Experts of a small language model: a softmax router, a shared expert of 128 neurons.
Below are experts of layer 5 (counted from 0) of a mixture-of-experts language model. Rows are named router (the router's row for the expert), gate (a neuron's input weights, with its number), up (a neuron's input weights, with its number), down (a neuron's output weights, with its number) and show model dimensions 0-127. Each number is 128 + 24 x the weight over its row's rms, rounded and kept within 0 to 255. Numbers have three digits each.
Before each expert's rows: "gets" lists some tokens that make up at least twice as much of what it gets as of all text; "comes before" lists some tokens at least twice as common just after its tokens as in all text. This comes from a sample of Wikipedia text that the model never trained on. Tokens count by the router's weight.

# expert 75
gets: " |", ";", " September", " May", " November", " October"
comes before: " ", " —", "–", " X", " –", " ."
router:133136156121139119128098134097121124153171110112173135106133135129104093149144097084120098093121172122114128142126100098099154151159118179127126159114117143158139131114160103101154122177132150132151108173104127124151142125129162166141078082094111136148099130091152141129108134153144151094116133104134097106135149161159143107093168190152130162127150092129117119117140150100105156140110
gate0:126147179170120117149120126143150100131135144130109068096161178173160148088147116123127107142117133105131138124160147158129100086158122150137173120101118145161107113174084120116118114137125096132167084167168139128117131162131169134121104131159089128098088149127147149121171124134139110139129124127087133150127145122177159114135084136123157115120105146118130115115143106083146106145148
up0:168144162145105145134106146132153128108141131137136060115163185196138123106150089112118080141112146136133123109146153127150116092152080141123112148114122135140117153128130115132119108141096115138145078171114124127090163143112134109113114132103100110108132131140106153109188130130133114122088135152121132169149177142180149110134091136127130112102096159131166120130120117134124082137169
down0:122140138139107104143117146093092150136142116148137113125114116146155150138138124131104129118152098162105107129100159172147133173148139141116144185136105169159094131153144158167110125114116106138103121138149121103113123105123169131113141128122126119131094106066142169122123133130122082142114144123174170093084092118153113205096148136162123096141146135126126073151116141155123160115167
gate1:139110102127112131159132182092116154107161154141105087190144129121136136088099144137073152115108101147125131149130107087085111117108127107133118120131154114160134141140156149074083130136124128138130140186111096124110114136117113139079116066133094148122118148145171144134108115127117136119143156138151147076164128126097106119138166105139118141153140159135127133165169156152153120109143
up1:143113130160099129109096125095114158121129131128115142158104195167138104171146081076157090126188127152102164123167088151140121115128079103107176168135128126098103080137097134127118147111142131094110105133100126131127122160138130107117119067108136158129122120102124098136139126131160095146133087121147123121109120167103171127108116133120128138122097127107143111116166151154112129133142
down1:139153167111076134146148121083115153164153144135151096113122125091074094092121134128136157101134120071100157134111146135068132094140146149104170136151122154139139124128134118139141114118120164121139122146118130126115133101129110107117167087127112169126157133162097140162097136130076179099095123129100138151115173115094101087143129121142134143130135126118137125157129128131137139177184
gate2:109141157109133106117112162134095142132141160095175140136109138124132129118147103128127115142137122104146114112123119094150090112103131136105114129138135105112095096109101150103153113148092111142180153151149121071092086147155085136101111165094101124092069129114167113166080110159132103116142104101119167104138100151119109140093120115121167115147134105137164154152094116144084132109153
up2:162117097139141140160124138135147142108141130051146129129126114132130133119110140130144119105168181092205107126146131112090115125185139103094132114121152124130125104153147166083117104152122108146126144144150111112092141122145089137112102150125093121166081113142173142102113136141098130131107168143113128148177161153126090104103113123108108161147159116111154121142091123117138101151144
down2:113122117154134132141093167137105096102120123115132083202118156115111176146168115140162112158103103147114173115157080154124143146109109148164090093131097116135133139145116121117110148087137113118094131141156168125122113124168086114116110148108117173121142101111074133145139155110130160135110108174125124118084110122138118103104162137116150123114096160147142124132109145169141118095141
gate3:128124095144116118085107163099152120121123135108136096083137150108128098122115080118109114136151141161111083107155149102095134112116124117145130126114075131131140110144113114102123142146114108108122140156071069124135101126136093135135139199119104143104097139143144103135128126122125089124124122077146123153130151107145156114155130127108058055098139134166127157133105137146137088136147
up3:168111141129157109142143149115118093142129113129103094139153099106150135098104102109124124114120158163122119131115149098139086161095139112144107134146150121129152074130120146098169145201102119114090167138102143063131148169133126079132127181181124124118156155159124118136125143134133109090117103119121091102133138147142123101115094149151086119093150110133113163117112168144136139122131
down3:108143105084164119130155095118149074140188131170138172108127144122141152107121155148101123161130140119111155125091151168143152145150101138123156120111118134124121153123089143130139128166155143113126137130131101124173145107127142131184142114143120171140105174095138164153084162138114133114110127115172125117135177141113100137183116115153128162147121128073131125112098103096140124139093
gate4:130148106116148100137141118154132118088097122112136123146131140139118153122127116176144113142134096087106124094132142136149153101112102148111126123121121108119115104146147073100127120144126108101129061085138138169112155127107099094127103123136069064165144141139147125121089130119142068144144167149111156141132113094124173112152140123163133166149101120137114097124101148113082170140092
up4:119125155151147117153067142152154137142117128134139148132123141132133133135107155133127150119110136136102099066182078112143102106124152082128082144131097118146127115108155130143113135106117100104121156143124158089094129138153146143125178165138094134104172159107114144103172144102108146123156102134166123097126065120106152103101147096130117111168118119100097125108120121101165141170132
down4:115116135162071104182098096139131131137128160119133110163130088162150113206122120123128164173140125104122102114156114141128150122106161144129135122094130101107123146097128144127161114109141142118127170144141140105118114102131112125132117095116101144113091078107152147136107141122156065141143105142147124118112183131129133173094103124101124103119132146087098127161132118092166160106148
gate5:147103122105128163160125149151105192099117154122144121094138100133143134126133094104108142128098138144162141119178141101157089133160122146122140090143087116145132136085141124150107083105113122120149135145129068132131123128114164147103132143100096112124146129098083117133104116133134150121094123102101119145189177112148103162134139106154140140134136145102109071112140129127058125133156
up5:079123105139170116104093124143112133143146163130144114132111080139102144131122165163134155144079151152115149164119119118141085090110124135108143119133123176137119085155115110140165097107093134160114185102137145131120108135170109133148122140124106140138160142112154146153137133099113125150147170136173154095140159131161125093114143173107085167137110103104135140123115123119131106089078
down5:136089175065101156147106106126144085107153102150066126133132154098122143083132099157133107095124149175125108111095111122136131136165127134096120156127151141111106164133150136151126143122107124093170100132136104203119115146112143119115156124138110098115096115096106123139128124142103154117118112084136116125116133147122133132179135146134140107113130105195132086157114109111120134106096
gate6:140116111134152118150129149114127157060129118166140113102114116147099176163140058119146144123125139132134162134114149107114142103158120106104094172081161089131156133133129124130124083121133129137154144170113149150124156114092121081120121163146132100128110132125151102116147129137121136113137157114158088178091143111133126097119158106084119176149122101138113086097148127132157080127132
up6:109146101131127110120149141121120098149131165113104150142116117126153062091133190132108112138091122145139139136119181116132129164137107155125155096126139130142112151125089152138142135153115108157151154122122130154117140103140131154121143117088148129110142156108184164133111144122098157137137142096156176098177121128076094146156081128168129084139137131101129152156142141120143172105172
down6:078126135155155115116121169142115167112124116102102124107101100091122153130140126171098145110098118127140108088161079173115112097153144167102139118145128125118083136128089124158124099147123105136146135109072100128140093177115137123114169166152150120105152160119135109109149104182122124125143116176094128108117119125173150148134107127115144103115122121078159127170122126136090133127106
gate7:090154146140116115137116134129107142086145096102117140110151127102137144156163081138147146148133102106138127129165123071092102109179147131104137112140128154084109105126137119147130125124101127166069132157132162089139078095115115138150148121136165119134146108156101137107121112121155147142095138145129123119177090152127100144071099167098118151147137147095120103169127139118128071132139
up7:129145132135144132128156152162159164149093125118100129124123152125159108107088102127174169118142116103129100086123111139143150142133124115144139117066130113083191132106089103108118182163122092122135098100145168169139108120120119151141169137103166142127110119081124116131125135127154119136094150146161147100108103134139131155097147096106111149072151144151124147144096116089117104114119
down7:122136157148150104137127135140109098125138140194120087114167082113143167091150143141092121186111149117124137078114141170151113127134111125125143147128127149138101080160129142137136153073152094145109105098102106124165153125143167136130163129125137100148135147152142140077133145139135157103131142112107084095142137112151149104156178138137168125141123133128152113128129130161123152143067
gate8:083089116120108116136109089119168129131122106118134134119157191152121099153173122175153132091192112102127136099106169162155139152122132112139153104147135123119100158163100093158122138141106111154149149119110118105083129136146124156108113120109158155142135115103104110136153135177141146138110140134124133135111128113188152104165081110142115143097088107116108101131150112099135138167126
up8:117085120137130133163127129137155116111131157140179151118168145158132070157168126121153145124154102109131137099070104107145135108153150141162158126132096151143119154147132107149118130134126119133176098123121117080131084122121140140111125162124142133173130131115149136128123175182110158118105128146068144122112109172161121104143116092094089134105131105119139121123139096107115092166081
down8:146136136134123107157140123137134120151048092127143102138124165123129117148099128093089116114144168126153132101144106073127123114097120151146118156155109146159126119095132139164119103150140119096144160160144140145134120141148178106169122145091071138106130125103168177151162107123190107119122139129115120145163157125153111160118160167130092133131154125126100134144086152128105144101125
gate9:115112133089164096126110119101085131111174108095150101125098140125134189156119158162095102085128108128079116115101150178145127148131158117112076144071110095148145121145080103152142101136136130135109124141161159092150148123146096112148099146098111117159073133147130091131147159120152102150124120118125127155156103148141134121146135121129153099145099129120132150113158104147120142136098
up9:106163137110168151175094128102172171130136124108129134139138121138159118100143130118147089122091103130130120118178168137129121135155129145180146107119136126117099113140072123149177150124141179129151110107142143112085091112151116129161175094116128091138142134118091132148182132143104118099114126146131168134115142151158104162147159096121113149107111092093146136112141162115091121139147
down9:138103089125166110143101075130117129189086146123103146097092154106165114129138132163146154165167079123125114123111127131144111151076152128148140106111160113145134156129130139140118123142119148107161115130140097111095140133191131085120116113114144142116099116115100116170160158135158161149077139139105114096093124138145117120099157159161110138114125128139105112161160147163159132123098
gate10:118126159128164128179158095146093109145146127132134147154097152142088151141125129081082133112167145079138155143182142150159146117141130101130161131100100132124121102158133156104149128140132111123090136134159147140126074147087114111106137139140126142141151122109137114100150103116131138119071136151089131122126112167166158126079120150133107142163115120146139150088124140131104062166128
up10:145113131144125150139142113154098131177125119073136130110127158126094156148161096134106141121156109133108119161149177143164150145114111132132152127153099131092116153165138099132150146126117131135130167177126126133135095138131123097130187150105165161105137120119135118141108113110113157154116130181129133122157142115149199101109141132102107124179110095165145129091123158119120058149119
down10:116139144132151121141127128125112117130131187167155100085133127117080090126097082132151112140107147139143074116143115117085201145140130113102108152093122108152142156119131098100106130137097123137168159108155156117119157109156166135150150133113113118153122126165096140109150110132088146135136121124161117111183158086155123115133161148112139138132139144138139176135155104142132155084167
gate11:126108121126123100146166121100125164163110137146130120121122105135151155101118183109097156158144124111148179103092096123101148156121157129153132160137121152128141152100106117132136112120155149130106125120130147115147119104096105124139132102117112140153120154103157206111169133138093129106148112131127127142141095126116133146143172147130163157127113163050167131110183157089127160170123
up11:125153146121146143158132130125116130103155136129095141135171135117083106166120095139147103175151097088161121170103131115128125156144135114159111091121140104109135131116096123128146095103165147111167142145114143145145138186131110129136152136152151152138093132114120119131112126177139077170144118145140144153138103165173131133110185156100181171144093129153101116113135116104146101080125
down11:141150115141104109103141115139082138172133098143094080130106078122123171095142134094133139123092159101127126140103109141122172158115154136075094130148139132164135114116133139120132124083133110142130145121142114137100121126124144103087167166134078119100147106129114132144090136099131127140143079153146136149122086130129145102128169107110146126106166174170112070091128106121149120091136
gate12:158118099129155134105130117107138046161080131121135113139109111130161157112121165111144107179118124138163109089152101151140169118165138129110186146138120154115124107153118146112125134132128081114112130098129128128131112101097187148142132115125111076131125141140121131101154083153125186131099134137153110079116109125147130174139147134167135123101103119084127160120124137128117114096120
up12:128099139117106133141108085157127182103126115142119125139134139138103152120133137139156143143146076161112182183103112112191076143111126159119101143142136129139148164131147146132150111093148132117154124127147103124122169112163092157092138161112153174159165112167127137139114132100131089119166098112090134163136158116091130126109111135127147136116125148131142094094186107113133123145133
down12:144151154124114173161117140133149117157088114128162147075119124120135119108101104109169101096093149132145088103143129119107162163111123139111104113131131109101146148083118145077083126102115108068191097084124111100114100125086120127106113113129135100133128141124113145139113144128104169112120124116178115140161097127147124151128147166146109156143130161124128121110168139078116144101130
gate13:131120109106111144135145122089159136101155113134078093140108121125145175096111140142144168134160157150124176115152117090151133075080136117122138112157102134162130110169163102133116101109119144106156132122145129123147082152100107108131101121083109127127143137152137143114131119119147082064151124117192144126154111143090121082154125125111132129148147132153125123129119070162160127110117
up13:112157136118097150126156133147109126142100140122151166123137146142124082134129139173111100149110091145128100109101180141136128139174144169149141134120140132121097109117077135128131126115101157167093141121141114159110149123150105148139151112138159114143123079110089158128149165122105152174095124148087107161085134122145161155095103127109114145142083157131137141123166189155142087128154
down13:118110114136179143165091160132155115116101116077108117101051128148097163112146113115126169101105102141126123108125117111135109132081149141115134143081159145143110109138126133133148106132167161078127122116134158082107099123086106140164122119129106134126145102121146125101173124122138183125138111115106100143118130098134128180155097104105136087162113142095130128142103137133122106166121
gate14:089141106129117122078172130109136136128113095118139147113181161154092074118101103118106115124135123117127113079106143121182129123090117109103192159103118123080080153146096122129151149151103118133091138140108124167112168107113119122121125127114136085092086116087105117114136139144104094145134142126131144135124106130147132111084153136127105091122112108120129087105089115136126121159159
up14:099137126157164107177148126065121143127131118158118135094162153157099150118138078135097164107132108105117137104154157158123109140142122172119153157155138118151090142142074143117166149141107142163154140123140150148130142088171172095144142107124154126153080113149156132122144148145123107142120138122177143130124166170149137122119169111118131107104155136160168092113131142127159107123127
down14:116143144133130158138139130150076163154099131147140133112121128123115121125125169149123130172134156143165132097142137090131154136109143091089130180153136126126148141113123106172098114144165113158087090134109167131126165132112104173101103109104085130160154136092129174132098104172133155104077130124120121127153102096112150126116111149142103104126088137122152187127104115142118158134086
gate15:115133094143068138170119146152117137125116101127108171141166135127103112127095088153116111104128110108097118131136111131132102119103102132152147150140149099142140079177141115168175110094121126137089142145134127087116085150128177120135172175114151175162123134131108157126146104115141113148105137142130094183142135162103127126138075075145120147131129111110140120111130119124117155089140
up15:162135108106165119087147112107127133132142117125160101116114098142103135093210151098111151151134113123162169150116155154142152108153149126090119111161113127161088153103126158080092145114106111110140113115124142126140144082086083143128118123155106130135145144116127094134103143158124132095162108096128175075109127124128148135169157145166120106138139133158134104120176126132120103114147
down15:145130117146146101101142119142126146183128154186100113111122061130150130128091091156139101151142087118120127158108126140122134097130131099158154086092146102099164132066124093130137088110157081157112156100124153124116139119094144118137157152131154115145125147131124103144137113181157127095140125144141118089159115076107147124131117112123123099110104142090103111148121141119130173133147
gate16:165117111149118131097143148117101105125135151115094114112100152121127147135133097108142122119168166157106148108113092153163126128159108176158087157147133141146142153140110117115127122134154111116138121137110160160191145107150074155145107154162199090101120104145158086092154120120139092129102154116101176145122130135097117118147119117122106105106122114173152109129110104155162151124143
up16:135107088135119132092165113090098101128086148111140106109151163123167124138156124114138105133127184140188133111104159129138128136178131139120114127110110130145145129146154128106127111094093078132116154147154146130145132101125118106127065134100162074119107112156130109112104151168118127093097158102131160134133155124106144107067157118150152113108096097132118129170170130120134125160124
down16:120128118111109110138145135146168098114119138127118113125156107151122157124098167112129117094121136143143121129166137147127127108150152095117120127152133142129120064112097128083156132182126117176097142079128142130157168134129146168136101125143159114145174138122162105119137113143134133186083162130110125128119130097120155193117105142122126109149128162104116112074154171128105096076153